Experts of a small language model: 4 picks a token, a variant of Adam for the experts.
Below are experts of layer 4 (counted from 0) of a mixture-of-experts language model. Rows are named router (the router's row for the expert), gate (a neuron's input weights, with its number), up (a neuron's input weights, with its number), down (a neuron's output weights, with its number) and show model dimensions 0-127. Each number is 128 + 24 x the weight over its row's rms, rounded and kept within 0 to 255. Numbers have three digits each.
Before each expert's rows: "raises" lists some tokens whose logits its average output raises strongly, later layers aside; "mostly gets" lists some tokens that are sent to it at least half of the time. This comes from a sample of Wikipedia text that the model never trained on.

# expert 9
raises: "1", "2", "0", "3", "5", "4"
mostly gets: "200", "201", "199", "202", "196", "198"
router:127086118100099185130122056139137167129083134148134120163111120163141090103117151113150122150151123114178123125126109140155109136112184114127134133116119106151140091105128116126098115137122085131123119138171149123132115158165100117141102080145112067110169123152121109118133127169077130134146162182134123097138131127132143113080123102144148108110123148125139126121145156157125165077090
gate0:122118102123133109117153122115108119105164159146179152168135113138138146125114089148119181143135151095164128148118110158154137103117108124125137096149139133099155123100097117112134149142137124113111094122132113086170128152142103120128144117081154096115141134127147114124189096115125158142109099137139132088126118145142123168116130111173149154133100111144130094131134105129135114139137
up0:129130153096102152150139122121121145110100118106158152173158144132133116131126136123128114089145105144113115152118034100150121138107158143151083135125133130150142099111130106106097078122136131109126147163081111158104138150115118158149145129126118117093123141160149136188138097140149149152086111118122165138145115101110140132112129090138184131098112117135105127160138134155133151169095
down0:152120151164141083099134138134134091137104106166155131102109089192078139155112128132102139108111165115118146140103143115131112104144098102107168095136075144123108170110078092084129150141139105098112121103123156118106135124131117119144124141115125117155134109130143118112132152139144117141133111159176133106103123151126116125133105176105137190134144113115122124153087143149143125097142
gate1:114152134154134097124135124158120146129109122130161149124102134132101143115156150103100153141142116141164108119140107130137078128105131085146078116089156129141152156099168123142131100121130132163127114134090122140157117116115130127102143113128141126131135142126142129146138154089126145129080126133126136122079138142095131084121133172082169141131121099139096146124116103140177115122122
up1:147121096113126110132135110137138130210083166124127139094119157134129156137136152136168139110164109130107133173150148128130134167115165126125170129152139123121132133115129104137085126122169128094171102129073121129146101119148127165103111096118143079103158137114149110109129111171139137124071145120111133148081133143125112118119120152099156117125142110099150117127164107142110125103113
down1:062127149157144149181137132118109093100138132140112107118180109114115087125100152124150113115146147133054118183158181157123136134133124100122077090123131112103124166177115109159124136143119120131099146111169150117120130108103132127167143129109115129093134108082161119151130091096121122141130173164136136166135135149086138135131133110145081161142135127124102133159107140127133109141134
gate2:139230106119206151119135153130102113120132127098149131100139118135125133120091166129161144148129102152129148156104102129122146152163127168113129169132128104140145137138118139141123142109150104146136126155132132078175106114176124109125136112094109133131094140125125142104093150111173117125137138130095132094091154111123091160116080177138142107101140127126149113070121126110144123140135
up2:101152129118125114108141149097133174135126104082140127112133089150152163162158097130159122147122080129156141151124177121108119115121066133105129168155111150114092154170113146116160139129116102095135168138128141150093119108153153133088155137096131105143124131104111157051110151076159142131095132148147153089147131121102089110129102146141130115110113139156170115125131171106092096162125
down2:129116153124149139137124116090128129096100170075086149132123151119115139145147172116127077157116142119149085131063125123120114106153146094126123134126135118122132112141160159115100133118161137127141142114123152117158114129074126126133126132103107185119140170145139111151113141106117113077090124153103124122097155169167148121127115164151142122102123165134144128127115130111130072103153
gate3:121149109134111161107100191107069072132132130111094197085144154176149130118130124120117065124132184139159121106134120133135142139175136126104147089137146105100146127118115118163134141169122134110104132152111095078148071138151177123121105131120113154137046138116088121092164111126110127140138131131135116079122131108121109128130051110129094150119124138137115121131110124113125114128148
up3:135174111107117165147112160125055123153086104126113170097122102113128136143123141074101077108164114131163106155134095150139143128103109102129135096155137120143109138103170099095169110149100142161123124175137121112118086143113148167108097133097132168156105153128085088105130139124120118122147154123102121084160111103111104117170110163148112169149126128159074116150117127134109133093095
down3:110135152123109112104123112130092119111135137167120120109132140084117126155140182161152135105163104094087127159133092124124106114148160092140109135081127178094125114134113113151125127145149149147116127086120141137173110135147141100088091166118091108137139121110139149115141130147143083173146124115140152129145119143124103139166101107126104140123121098152063123130120113181124120121124
gate4:103092099102133161103143101163105117108131109131115147103170104124155132097134117155134106143109159102139154073108147131123143113134173122098156118147150105068146106111093127122141139139128128164149174134141104128123096098129155113115129150105084096144134107160107180106163116154126109112187144153123129102093089125136143178108106111161113162153183167151154121117090140131109138108104
up4:114110078103124120123117121149097113124146111133111135125114133144133121129113110097098150159121140145151142132133114156179147117084107143136087116127107151145148104112125188156059170100149127106104123120111121112131144141126111112134168183132129143110138149133150103128143085089132133114119156142109114105105163194160149085111126165167092119119126168143177152154142145111113148115161
down4:103122124131092123156166132127107124182149108101141099139099125118154174131139130084136137122153142160172145131168136117111109153134151133133130122127115146149091110111082113135141149115153112138120144160137166095129083148108082137116124110173148152112137146122133090120141179157120071138096108146149092101056114170121088129068142126141122146154145107144151118143120152119145119123097
gate5:108155152114159105073111137113114141143119131149132132105130130105133139105122113124120104106125121103121141121163162139153133157126075145134139156190123087139134127135132176097093131118099149164117128124110145094111167082142132123120124187101107139127094140157101156127113105123136167117108100174145132100102157105122156117184114105144092146130165125148125128120085097074124119115144
up5:132116107162159137162143094163140130112096091116105159143156123160097136139161139085139127110121082128113119138119116122122120144093150123076134147126137126105099141117111117152133113103143120127156114163140139131158155098141118136118151105118126109097144174122120115148151113102123110129139106128131089131117119118150134078093139117181165116129142144136135115135140140158109183115130
down5:137120079155121071110154120151096115116146148099157118154072120145153131111151150129136144137076129152152119149092134096160085143130130095115153144132115127118117136123115132136152085120132134111115140154138094180087103160126124116121144111135112129135139116143132083133181149138153110108136123055122147129092129134133135128119115179106118140162118131163130156132122155121102124122136
gate6:079158141140160104172084106124131147129132134138136119111144101108151102121133162148176148107146125171123114124152101150136088100123156113120116154146120147125142127114106109130099122110104128130150136115119083129092085166109113150103134109130150156126103116084141126075149153099134107075116155121133128147138128117156109124180181133072168124130151103116089116107092109131088128113181
up6:149152170121153097128108129120115115157120150115125199129109158109149089140156093136117104139136134111134177133138139101163123130177125131153116126088145148099115161138132118114113133116133120131132118130128110145117077112118154135114089126132118142136148142174119147108170147130089117102113122156122147118122146132143113106059098118154077145129132108118084130122139125145152116135099
down6:169108172148105108130147149132143150092119071152122129164137123104121125116149125138115126100119157091111105098116112138092186145113120122163079131146155094135148148151140165109129093130067144161118128127146123126139141103157118107154125139091128150183119154135120139130090122105176169124170125132073158078106090146116139134113142120103136121158087149137127168157144118135112119113145
gate7:115146096113104150103095107147115098133127120099109129143135115115165109106156123108123113132146080117121139109141111184143103093157118086127144144127142085127161117125123160171132108115097046140153147124142117105120110107138145103086123141132119099158112108142094158125148136140176142112120131158086116125113124125136107152136108129135180140093133147143115147116127105071151133113103
up7:110115076094093110056109099103132088103135130125148112106118139159102157110142125151089113125153130127115090148094092128155102162145128108107108055136103131105130098063153114139099139141139117151105169127115134117123135168153139139132089132101110118117164094136095138173147062148101158117142115150118145130156137126143118090135110106130092125165127131158133165134108155155174161144123
down7:174156132145077119138170115132106133168127123119093149121126176138144131123109120152094133144110138120159157127141127121055149111139118157121102117101133114122150162100143130142136095106116105095119112148158145120110119151140116134119117076117130120134111135115156139113153126117121127130121073146134083112105101153110077124128112150136113124126115140108140173150154138104110109120093
gate8:153155128101129140126112136128121117093117091151102108128105137128107123092158117118171105114108155138111138121127083158135084104099159144181127121145116128127121124119116160166112156154103129123089096142155170092131097091125123148173156151148131179112149113166116132126121138135130134127134104140127111135168123120134153136150121134128140101111171177127144170172140109153130178151133
up8:114093139138121099098175125120144137144092096158145079094148113187127118091101164100169143140098134151132146148092099119114097146148133123129130063102130124133079129120093131153142147136090118097097131120144137135113114165162126126143143119114146141117176097131132075130157154149155140149102122103111155126127064186133113159119126101114139118104092125125142127150156109128116148100136
down8:151144136183155125128126140173123118144136068127116126065146108153118104127114134128142087131073162137136105110111143182112116089103076096129111131123123137138099160137122130120142158113186137123156124100143155103150112133162125112127109135110162124131104127103154119136091128080155160139139106106107133113140141101108133122132122093146134080116135116113081080113122108162132151125065
gate9:155126146133125101123095145120109110139094097144131132106123126153090120152165127144134088131117097135145129150153196137110144121144138118097107100074127150110124147103150148126114161185115161091144076112151183164125125116172130116140140127135133104179105123138184120112145147146120132109134147085137107122142167101162149121115094074128116107147088139118141113129097102127115115165122
up9:100141155129145118121126163158162103103104163134122075146125095170129116074136082160102152089158134161135100125090128115138097129141153146158148127150131099146147153134157117150130109092148108136128118188124113150128126085082123123123146108129146136118123158146159154167134149142105135198096142142124143125128133157135081164129137166104097124120101129128140116099130121151148156095123
down9:162126113111150117119123156122132155117114121153129106141101139096058134126107141148138126072131104135129095135135099104144102167094140132131116143100077142078096162106082103125133119111111171146184133124155138143109116189130140159141151150118068098144118109122124151109097110139085179149134154142097119079110143090155111121130144154114112156091152104127138144138131157138157090121196
gate10:132129161165078132082141105139095129107108096115136153154157152173127108116122157161158121187141137096143108114137060165160087112118119114120152111128162110110143153105149150186137123131132150134119126089139113127158082151091116145154136122102102110138115129122141114148155080130164140168124103149119151125124116103102111099122150128120125114145131142130128140109064099124133163133139
up10:119099167107082136149178131103088128109118099122105174154107142141134098125155127091143143103137149129164111129126080173144104115160169130112151122126129111108105150089075112146131102114154103104125094112144069129129104100115104158134143107071148131116144139105146111114155125136132079115136103131128150124139123141137127119124169127126173103131122127121111111110144107171106122151137
down10:096155173111167110109134168150153100159147165097135083138164126144135164120122143118161110162119140074087158124150135099120118129166131123157091090164105132150138101176127141110130165092121146166155163170110151124116161144120131098113131106114096133085133153145193145126118094098109136087143136132150133112084136154121143145151137080130085172095123162140152117119127158097141115130142
gate11:128113122128111144122092149136150118154170110106136101102153092113128112113146098129153148140119125113126114130165100119126122131138142122117145137157117127131159179118111116183130137122147123131143072118160111109190145100141125106092136166136105118130144130115083100133133129125128141129128123132139148135154109133126134167135103158138161074142119121113118120109134107069156130123179
up11:126116082119100149144134141132124112148152058099145093114176103134122119131149119104159133142166128136131092139142113073115105119118175129150129153113139141140119164124116119176126119111120119134135088147181105118172158109142109128094146115129139109109138125124110104113129154129135142146107134144185139140164110128150112155098150161127146053132121120096136136097155138090132124116146
down11:167181092136134099139087183128124099115150110074117101161162097107111141116143144119121120170135117131125140152112147113119136115139110122101117121122105133119082130110106107134144177134144131155147113105092112126110125172169097122114115107154164130154145119120120097171151106131140179170121153146119150132123100129105121144131131124149138143166156138168106115130106101100156149114139
gate12:129112123112131125104161146067109061117126121129138147134120157190134138126135154146101150118116136136118101099128116115144119125131173140099145111113182155094116136091142112170116103137133143152135153114138107135097104143138145129118147110122106160119093107163112102120154111131110149109159125123117169123143097135163187111123144109108079142119091154125111113133133138139123117091100
up12:135142151130132137115084095156146149108099158103193178134127132113117135132112120125135132090145128082134143150126150108116083156133092114117135149126102160165141096109158125072112125135141178165121151163096112097123115102067116157134109102125135096135134146103171134106095115132140128106150132124141084107119156086139111105137143160111111086164155086122109157156120134161147100133165
down12:109094161164154140111092127129151144120124154138151138100170073104137106126145137109099130123133132161140127135131118125141129139149079104151152142127133081142086133138159155142144108108127127123131135081099111106087111124156180153132121180179122120107090094116161094148116100081176131134117116112119172130129164125117170096133146133108128080093116111137101134131127144112122154158097
gate13:127176156163113121135088129155097118157119123143102105107117113146156153092119103127107083105097177091113133145165101125109121164140127115159151078147121102127148133133131105146152128143139143122101154114144101121190139116099132098111142116159129117127141158111115086139171113165118105135112125106114100083122109121115100141156116112144175186130100138125176104123131128109125159114159
up13:126114114147093121142108114086097168152135096142112155122122098126152151070130158128159113126096144120163139097137119115107149123109113144113122121132130123113098159124089141132146160142144118102115165135136121132117110070139142110147109126116123099134138173160112133103165137127142119096138139144139129124109105091092151144115126085118141187150118152120102126134117121108167153134142
down13:126090121114119137068113138105090119110117123100146103123135082143114150109121128151120113128118134124140114091121095144142113155152154166084136143155125127185153104148118137143095106116140161154147155108122115077146127140135122117136170100175155109155092102119152118107152118156132178170105127108159138112122130107136104137121144110120169109089119148111130138096090095179147115121156
gate14:158143098123148158125127122096111164064101069083158135121136146153115134126153079089163145129180127113145131111139119133119076162155127147131157171104136131141123113140138134124137160156141114098130135130125119106115131125115165150134114110118120131131081153108178143111119172113148117116099133120133080086117111124137100108115074133149081122112150160080126125121132132148121147132124
up14:141106172158133138124109137144122097174163138110092098149145134107120102134140142135106160090120130121128152096109089124125099138129187100097117101135123121126139121089146124107112176142159125130090051132121132122102137107135102136148152133123096151156099152097115120166124129138132119141165105148112112130135126138100163168133138129154157106119131138147115105143111140128148179120129
down14:129157131111142114179145161108088155152165113126173113109098158092108122132095125108139092134095114155125162148145131138127091087142132166131115111160108105122160093141127128111097141127108121141080162124130123119161085129135112106155130096139116116087140210156139133145103162099083087113146153138129159139112115140141125173142139141170132083100118101127110114121157123137092189104130
gate15:132127100149134092173156127159123157123112133127129157124149144149167170158094152096115133119096104127142152128083135121122099131168130098118145141102134106189072168126121158148102158126094119079116152161130125096110170157125170106138164143097130124161097123124168142096147154115088132170136151137114164148113131061138147107125089136148131154122121148145153166128168135144122132135108
up15:139095136142154124123129145103140094107124134101081104145092107130129123131129116097136156134151147135162131132148149125139119147157123113094128160120148147101150042113174149134149124149136158148129128118122151142113122113181126140131101101147130142121148102107127132117121167123146132141130135122107153131085134158094129148147116090102132105123124141115125158076112103130143100151117
down15:132117124113068104118132135158095128108126137158092146112140127126147106151117122147133085142101103106076096120147140135098128093100133159152114110101085133173148129071065118148143138123148103090135144125112098078184158150092129146152156142161148136132104088134094143094139156083128107152126131134063132167170115109129096164164088135138129117141085174122089120127108126129124128102114
gate16:118134122156116161129115130159119131167108166155175128131189119109161106146093096107098146106105176144166123108094129137130117106094125137127108131120115122141129108156067169104122133115148113150125135100115133122137140121140141111130137126132140075120128123170143127133151090142100122108158106133125124101148095137154162159097108151148171138063099107129159153137131140127129130133128
up16:125094135103122127129128119131138099151116152129141193122106138150148104136116141115125121127142181106145118134118133129116079126143081123103096134115175151133127131115137093106120136176117179101167176142127106159111109156137129117140121110124126159154144108080115099149109129141124130128141122147118109109134131097125123121127155180140138099135102163145108109144101159163150139081132
down16:149118091102154112113144120098125156102152126122103114120106161152057170112131105095107161139161117114096080177147115112077138120085142116135101130160088135129137121119101147140157115135134105126137135199089118113088167146131092099163128112090150128095097115108123161137132096115116155100132101112109144131103118157154080130135104118123104132126130160138121153150120124110162093102111
gate17:117133104153155118131091137141155211125144106109154118101140111118122062161113112116128141121144104107114113128172100123137126158093145095104074145148128082098116109123146115127125175116128117127121117083103113138149087161121151098132109116136125103120122155119169142106120109084127147094157110147142090144126123132075157177105047121156158110164149117132125142094109091108102160087183
up17:124112086165127164137148140138129162098114082128098129122056170104144165097132141117154158160155090106146139136120120144141106141136167134097145144134116122104124130094152182151155124150148116143126101123141136127140115135136110175115129111126121094138113112114138175103156148138124124142178157124138110092121146101142113146150138140093136123138130143147178152064159129114138144132127
down17:109141159108130134107114101143098169107110170120127139112129106120125109121117132107116129143137113109170139102156120101097139165164149106082131120143152105109123151143149103153151111177057126155126136093127129102113121092178141156164094123115145118164128123116130097123114140076109154121163164100076100141129163138112121131157091108141110099172123118123091125112117136174138106168130
gate18:132083147117111117122146085098124101139106150120123162131136139171108129116100161123095130127147141138124112120109143084116097150142125108102151118105153139131136166117113148159122170133135155143120131136156144081128156168125091161070155101179134174101121135108179127133117106138102133137100154154101111123120121112164119063096174139086113143133138114115135126071163194147163115112120
up18:106168179124109167109147146152083133161134141152056169147195120092135103146137108129139071112086108135147132113097139140149061101137117120102133119131112165087133119174126169125158111150141147113116119110116102173139182101133156127158116151144102087158103153113148095120105129105132138109104119125173131120134140136120118146123144149140131114162108107133144115157089140083167183140157
down18:120135095118158104130138102115141111137125117158113106130109120155132157156087140121114107125145129121101129127145110107145114133117129153144115152107122137184091139138113082117126138107173110161125126136151127118115133119102112146155159077127158118083132088130144144133089138141133105145136108118091160124103131104190103130119155125143082117113155114126127127081165132162088108102120
gate19:155117130118144129095107102099129177133127133109119137157093130125117112151082128171069136131142135143171138129076099115116106172132118119155177120139135115146132134085142170099121130135122102185125143107150069130114134152129117131113115112135140126087114113138119109135138099177104126104155116106119112134138106121122152143133119071122091116140130134127144145119136094159146138144098
up19:123097100178127118116124133081084166132125158121160098121145154151145127160168080135129138122125138120102134131106134094156168131149114168111124155166109130164135156125122108145169110172123087115114123080120121125101128143127078107093111161113160075182141156163108157113143126115110156136064092121173153153124089134127111107112130106152114162139127115132157078105111137164097109139179
down19:088137143124171123100154193151131080133156074104122143105150099114167163124130104093117129164116145138130155169121135137093108090112179125143110127101117114113132137110108145176094140145139151129069123132124138152146097098139139134143157120141139138132098136123159149131126124142143149158124148096160100130161141130124113134106108121149112145111093143111144118160137105111151132144114
gate20:158115095111132107142108074143125096161138105092136148128184124132110129097152138104116117138151092099164144085132109192131150118124108122098124148146162192134150111131147097115108088126121129127106149088114125106120123144107107106150127149091128137086124131121111090112149148141100149131143101127155168128100054113108141160117085161122107133072115154130109169089090121135117130108120
up20:142163123092163090168123141151102073088124105167106084092120065131134108137129086108137156169134135172104137166189122088108122126095138151196148125107153111106164114166156110121083133126147087134115087164121168104134126148138093138128113069086159138170121120134149147161130126113146149175136134137142148172141116175166122145135101107152084131146115122103129128116119111130120139125128
down20:123128094183168121124124135110146138121078135142157144121110161131133148167138085127135107118114136116135092110103164126186099174123123111130166128137183115134142129180171143098115115135087137072151120133149099093115168167143181122123124154135117109151159145072097131097104112077104105094077151123124096125107132167121127136128113183151168161091110132165122125136139101143133111127146
gate21:144107138112193123099108130118128152133161129133138129122124115110121138141151155098099082155133141111177132152093144161142099141166136113132136130129136123092122135111134136133154152118130153104135148134130147112095107084130155124093099132128132128115095103162106133124102122110125117138184171127124116103130145136156145151148112156091123121121187124129120092136095133123148146123123
up21:140118121158063082163142122137099109127108130121108131138178154144136129085101086143124157093165135129079114118177097064111144104102116124118148117131129104148133088145139104138088114112116111120133120129151141148157163155105125134165159158130139073117141132100150121132127130121144158088111073126137114122143125105140107137119158082157102151133065139147127159099143137143132124137128
down21:122141115154123168135149152109139124101139147119127123130133113088154154128136152085150128126111101147148188121107144149160119115143129114177129132114123130111123074119151111115112150153146170111135128113163151116109155110122088109110120123096128157137066176159110157119095147123154166113153156139147096135118117135121156147170104122137139098110136141138097127097125123148144122100127
gate22:225115137136153114107114135155137121138111169116173116120104118120092142114095142110097150123180126101150154108134158141117136139161109156100114158156165136115146130103102129140086096109122131181151128148120141134126119117106158137148102153145079086142127102137139136139090124159112123130151153148131130112095126146119141114127114150125083119143162111125105121150112124115112123151161
up22:092133095134105135117180132139144124171123127134101146127142167135110135152130092131091149118128119138122116121105105128131081100116119104146157124103109095144122139124104118127179146158113124086130154116091145094113098125150078105120136102151124098169127123105121144119142125124135145128103114139109149132175116122102179168121103109174212080128110168171147117091139091104142146124143
down22:096141118143152166151127111099135126157103126084078130147115074137142170099124111076082122144093146154122138108160076153127128128114159151123151135120167127123123130124139084149070129139131143168064127149135118143115138115108103125135174119115136152096150163141106146157147089150101120129107168128102118138137166128132151131167119130152115143092171160167141117100090136132109130096156
gate23:135104139120121131133149140097150114141123120141109087192100165126129090135104120118159110159125144145129124156109117154140144127156171138136128089152118128121123124126149126110118163167095166098108165099144136120123188108128140108182111148138120163108135129161157075102079140171113162129144120122108151106153106125114182100151104111139140117130148141136125133121139155139134118127167
up23:174118123101131126121121120177141126114158141118145158144088152107156095152139144152088116135121083190144120129120129153122120075132094128129129116133135159135170120156128128101142070085151094154158126127175144193108163121077135161097144096072106133135126139096128164152124138138154100122148114122127129163109126115097128150147164132118140155131123125105105154100102099119150109115109
down23:139130115137130154144141144141146118139143117159095146143160126132128123129110186087101187138088077108134162056122139126134136114123128110135160172150108102127128156133091160115148126125132108143115132179103167091127075158145115116099124121147166113095102125133132134122081123095135139117116106118112095115131111124122082155118126108149160123060124153087142097116126163118140125150112
gate24:119127149117162130099095120152138196143154128109123131121111108093129130132111158099123123123124121147142136138125160151130145137132095103115103111102134110125049120093130150133119139089145146170159155118162120158120139108137140126103088158110134090182120123139074159127135128141085134136115148158110108115145089100162164097143142135117110167144194136137060154141116125074158125141114
up24:099126152109082158122136117076138122119118124160134149108147149105126132135168118143117113109108131105116132128132099137141082113146106129160160139159111173121184143149109116129107127155133112102125120138090193078150150115170119141122147133123123124096120147101148060126115138098170120114110113135142179101108165155117105171113126154123154084136110131163124130145131116147123128118114
down24:119105138132150122126141143142118084120154089116138153136163135167094121144086098094102142116165130077136098186135162149117137147133153168171093134150153129161090096136115099139133129118144131137119129134154138128102138107106080103141109128124121075112173142097132182142131115102119142154112164157126105114105166141123080110136148135101110138132140137118135109145104120134110172126133
gate25:144137130137175116160152156111126181103146106103107182131102130133084147137117193109152103117093109162147128134109122169141104105140134111086112119130121090102140137137137148149115124142139101131091126098162140152125112143095134111174141120143124167123115116130083110118111127104125095115136139118147138110203133120136113175072128137113120112127151185129116148122135098122137135159124
up25:143102161125107132126115084138125125138109099167142121143149119136183123093073133141123178158136142129128107122107134121137135135093120132142149133141128147128130109129117147123157093155077171142158120110152108111119134125193139151123129139148098113142137132145173139151126123156170108115127130120096083135076178094135142116148151111096136141137105120121171095089136128127136116150176
down25:093134101080119111114126156108141159097129143145122123177137135122079119158122113070134113133127104139134137141128130135151126163118097136130089161139148116124119125122130133139130160103141115083166118136093085109124124115120128108129081150132133070129082120157176069093114138123105124100114124127098119086116119190135116128125126126177178127117127127134138097151144117113139095125182
gate26:091129124118146142123083115146091145077123104114120124139154088137145138127156108119150108124145133119140122115116108109145143139111165135132137152133137086130142121146139119171113205166083140085115154115134124163127112126154100108127099177132130091097110139139133153103135130110162120147145115131107111053177113074150125164117100138175149134114139124149086141140129154093131140147149
up26:147107151137139132146126131102185091142166091130113109145130157122117102138092162170104139132090131169135128150115135127141184112111103136156130108158156164113146139145134139111157105091133133152157136126123130106141172085098130149155178110156113192145123129119105134140117119141164125109136132125130153173109107154111145096165144122096154110149115119104118094132107143148127129131125
down26:097139116093139131175138108153112137079105129124108134153124114130147113111122140104102102131150105142129122114122088126132099127153159153103138093128110151104120138110095095155148117186107114112107102136136128148118124170172108152167124153095113095121149134153118139106122142143096161151123148140114127098150123138174116175110136164144144132089118076150119137103133131105126123099120
gate27:153143110127107132141150124203099156124131143152142127145124147109113118083157155111089111139153163118163147127140114121091111100160138102138128161186151070126088135133124148104170142139107062128161137117123152147098115129130146106185136148127096109096079134177156175085151161147121137117113070072131142110123116110141139122163138152098144084120097139097112118135130138102137139136163
up27:100119143147168150102122143076153091107149135107101118137100099178104150173104106145127152110117116131095108122116123134138109140145123133148106097114094172130139121119109129177082094121131172129153084119160097122160109121149094131081121142159130155166144148108108088156061109111159097122168152160086129113126117161169135142088096134129092171149156126125164120136129088119113121127110
down27:127160119142132150138142119168145197154117117159100117123096178151119106111167126157152120143116168135153103112157116129137128121120116135158147125144089103146113178130101141125131112106136119122107131141131116101088120139096133132125098144131129146156166085158100118171113107153105107126108103086091144136090106145140147135134133120160145152135150147147124119118138122150139137107123
gate28:125099140120129174125136092120130156192088129171167107126092092127165098129169120110143173161132146133170143106142163102157113129101106118117138118150169161130121126123135144123122126189103153107139135106095101117177103146123152102144132154166140115094109145114129144135146100108125152112097073096134128133130136113075139142128078142139175152151131159122090147137094085132125108139110
up28:145180132133117135114120108099145127133144100137122129106100088121115127104115120073135082121111132099108081149124132097143136104124109120133168124104151135155138173086150142104116098115095154111121113130112126140153136093117128135129138134157117172069120099182174114079130125145101139115093128098125120127166134145101182085101151126138128126146141118116097107141141144132068141144118
down28:107116093141143149133146105121090131108153111098133154136119118128080136153171121170117111116122120118109116143118100126157121096126105156130121157071111147160145118146132105131113108157112108115134112136147112112133122113113113114126093107139151127125132139140108121146103097084147128128167081152174154154140146125111165138118161144115126174128131162157128135163087130175121154134132
gate29:155088160126063132158172115137100131154118107130125143134118161148107134104126113108107125088109196102118144131120093165131151146147109115123140137112083151139100128133101115129114157200159117114097137132122091143153143134131121115159125107119136074102141117137181135142133121163085168163128150095121119136160154101126131140084176125139182101110112135129148142148158127158165113126126
up29:123114130172132119097120114124121141109137199130120129144112164172121085127104149126137141167097126118156157113096113081105179125096128168094145142133108150124125092130126102098140155165138105138133161135101107100172058135142145119099129135113135122127135129141119095092112105144135152095177112122151151133120123123139113129147128146138115145130124092130128150117151131123087131075183
down29:145167105121126107125072120115114113183109102154124102136139080117109132115153112125127111147105112145115162179113141154109145151126139150151075109129123111106143106141138135151139130118094138142136103097072171108129152162140135113120115186112133138131125129117161120122090130122098087140074123201144148101139122171109173139139162144139122147141168132154129124152125115105113124140090
gate30:162125143123092141184118139226115116119112136139101102102150110118150116130131115125132119137124117152078058121125107124130137127131133081119146151163112091141153139166120091128142145141162120148129120129180142138134182127129112085129138171135104096122105173123189115137122109089147143124108127128119138134127100125150120096124129106138117131111094149139127114138143149106147133154121
up30:109105160131111140128106088156146146146120093142079100137133149110130117141168098114115124112161079099168113149215159114128124119159154125127151172115078131141109110127094126155119137133165084091142146157123161112079155086136087124106130141134163104110160143117175142150139156101119130127136098168107158113112152107132125094126132085122133131095114139168088117123101118168140119176134
down30:082157094067172109130139146144092088102137142117129137089121125129128138128123160157147114137104164133107143116089103132116119160114069101125139155150096116109144118112114131155159125091144147128145135128150157141153150122149101139161125127128154127163131155108124056158174112123139161124149140133112126147117090081143150138123153137169144132167128144094134078139086151088098104118138
gate31:106106146143101117161141101134146141167111131151115127122141118166143122156181103091129149125115150128136109124142161114106094114132124132120102156139085115132106149123122126150103127147128102143115124153144135092140117158137163082119134134125150137120100140129140071119142136136129100161113174137139135139131097161123120049152090113108169105104152135116163131108136115161139116048114
up31:141129167121116115130110102135165075146119146170150115121127117154159081110108109130114161098156178124100106108111139133109063149100127122119149156136122132126079135084143101151112137131101129180138116136157075125137138161104152117136152160128109118124120105175157113105166126139153084111060141086064074111160151165126116107131124124116114116140143164137100110133109118093141150156128
down31:132107187164125115133112121130104120150132119094133114129185128126163129115122148161139146122129141072123157126147132125087143143186111107108097080147103122135144123106097134146115124122107140111111139153156180154119095137145097122147109066142163153105144176112112130159112134128129132153165103082117149126147083129138152107092138109126124107113120084140149147105163153142130149127094
gate32:136117101133095139143151129153085117111110123121103118133142152146184057135152127143123150128155112085130071147147054169117111151105136164104124146135143120109181092135131139137133143163123104123140127118127139122142125123098110128129073140143127131114149111152122121148127109114111163121179089132140117158168144104122182137142106098110130099067094141138104113138098146142128139128157
up32:134134107125082136145131108145086110134097131134089128137147152121154076085134126161126138147147126114141087124149043144139113162110165166085119198117127126134165095141155124158102155145147099142115106130140118155116132101112101143132064127158126113115120131174118129134136155108106191135164080151160143133159145130115166135120110094106136111103082130137114131135114140146112137137115
down32:141128119104153158122118095127161132102090118138105129136162138112088142127134123135147133115145125142080171117123168096144136157108145105137148125129136169133090127110105117100159079106136147097156097147141090103143129110107141110148140167138116134136101148105134141096101135116103101112131117188182165151094147127113120088148153111128082168130119131151136159122124128103120124129169
gate33:161125144092085150138100136141121136111139158141111125149105158105142073098118127172091154119149164127100133120119099141133162163133153164106127113161137161139157117129111120092138122134167119095156078106087075180109115123161126126178129123112124118110148126126112098081137124161120149126152116098137102133162148126100123149107127125118169112129144119108149160119149113152135144153111
up33:135120108139130137098101144144095121106145121112144177115155120142154145171138142111168130135132126146125146139100122163096123080097133120125127098135095093128087112149104149132145100122121100128148150116171175131145145113127140141124151169107116143099114151130115139105110117123167132112169110154141115115126154096162171154151123154165124160125100116124077127137130123122146121145110
down33:163154139128136100104154135099183127138136093161129115119099091099115131116092151121123168102121180134121126097126124106153139110144099143113133158170172128141140130146131146115119140108128163131091105108095136120108135127108129116100148149138122127106095093118135117119104115072102140146130142126118156121140108145116129122163111114103118120126127166148138121139120084058132099100132
gate34:139119115147089144112104130119148142129094109107120135147139174144122135150141121145086150161107127109162141116077097111130145102125108138136147134119124121168123118150147168106121139153071137107096131137130138138110119164128128127127116126172134115125153111134157102147143112128132152086137135142123168113085098122146129128138125091147132125164134084147170167112161120165143155091158
up34:129135111139182093078162143125103128115122141196145144125147107134162129164100090130140148111146117103081089101150162144145109169113100143090174157127149112095108142096165136134112125115120145157147097095110134124107093130112113130125138167107124154128123110153130137133131136120094118115087114100108118145123118127128091109142114121117109142106110142159112113143126153129158084103092
down34:085149134153069146111150114113112120122121087115123104136133132141108128087116139127154111131124097143150163091110117109167132123139151118145136160121104135102130093146143111126085146144165154124124145142153107129152126151156115117132129078108128144122098165138118093140129106149163148169142127139126125120159141152171159112123119120137100092157107097101127137128153106141115173091164
gate35:149105100060114111066143092103131132127126121168143137135105154163141149170120126113125135163169110104160137163102089115167133121146146087131156140145131120133077117116128169143118128140163132122113102116154094094129136135162124119118103218151151096146120116155132140144162146158135131132086096112146098101074142141124109128120145177143142094126156139120149151152126182103141177118121
up35:117161152138170123177097150122146153144157127128100115124063142157087091137177099150131105137142130144101125144134127157124179141116164162204129153143123133132170156143141109116109134130100187124103118157109181150127140073135133121099115108126125155122146155171131136125088106115133117150115136099116147112133119079120139137119142084091165122135134105121132153105183119159123123138181
down35:142136109123139152140081142065127117111152158135086130123140134075120113112115129129137139131115153127113067119120119139192130141099076138145145108119128118113104132072139162138180098138136144143147158077091126142088161099134154106141165159133130130119107087128113135127122083105153131072142094106123152116148111138105144104158093125094123165086132174111112091119076150109126146190115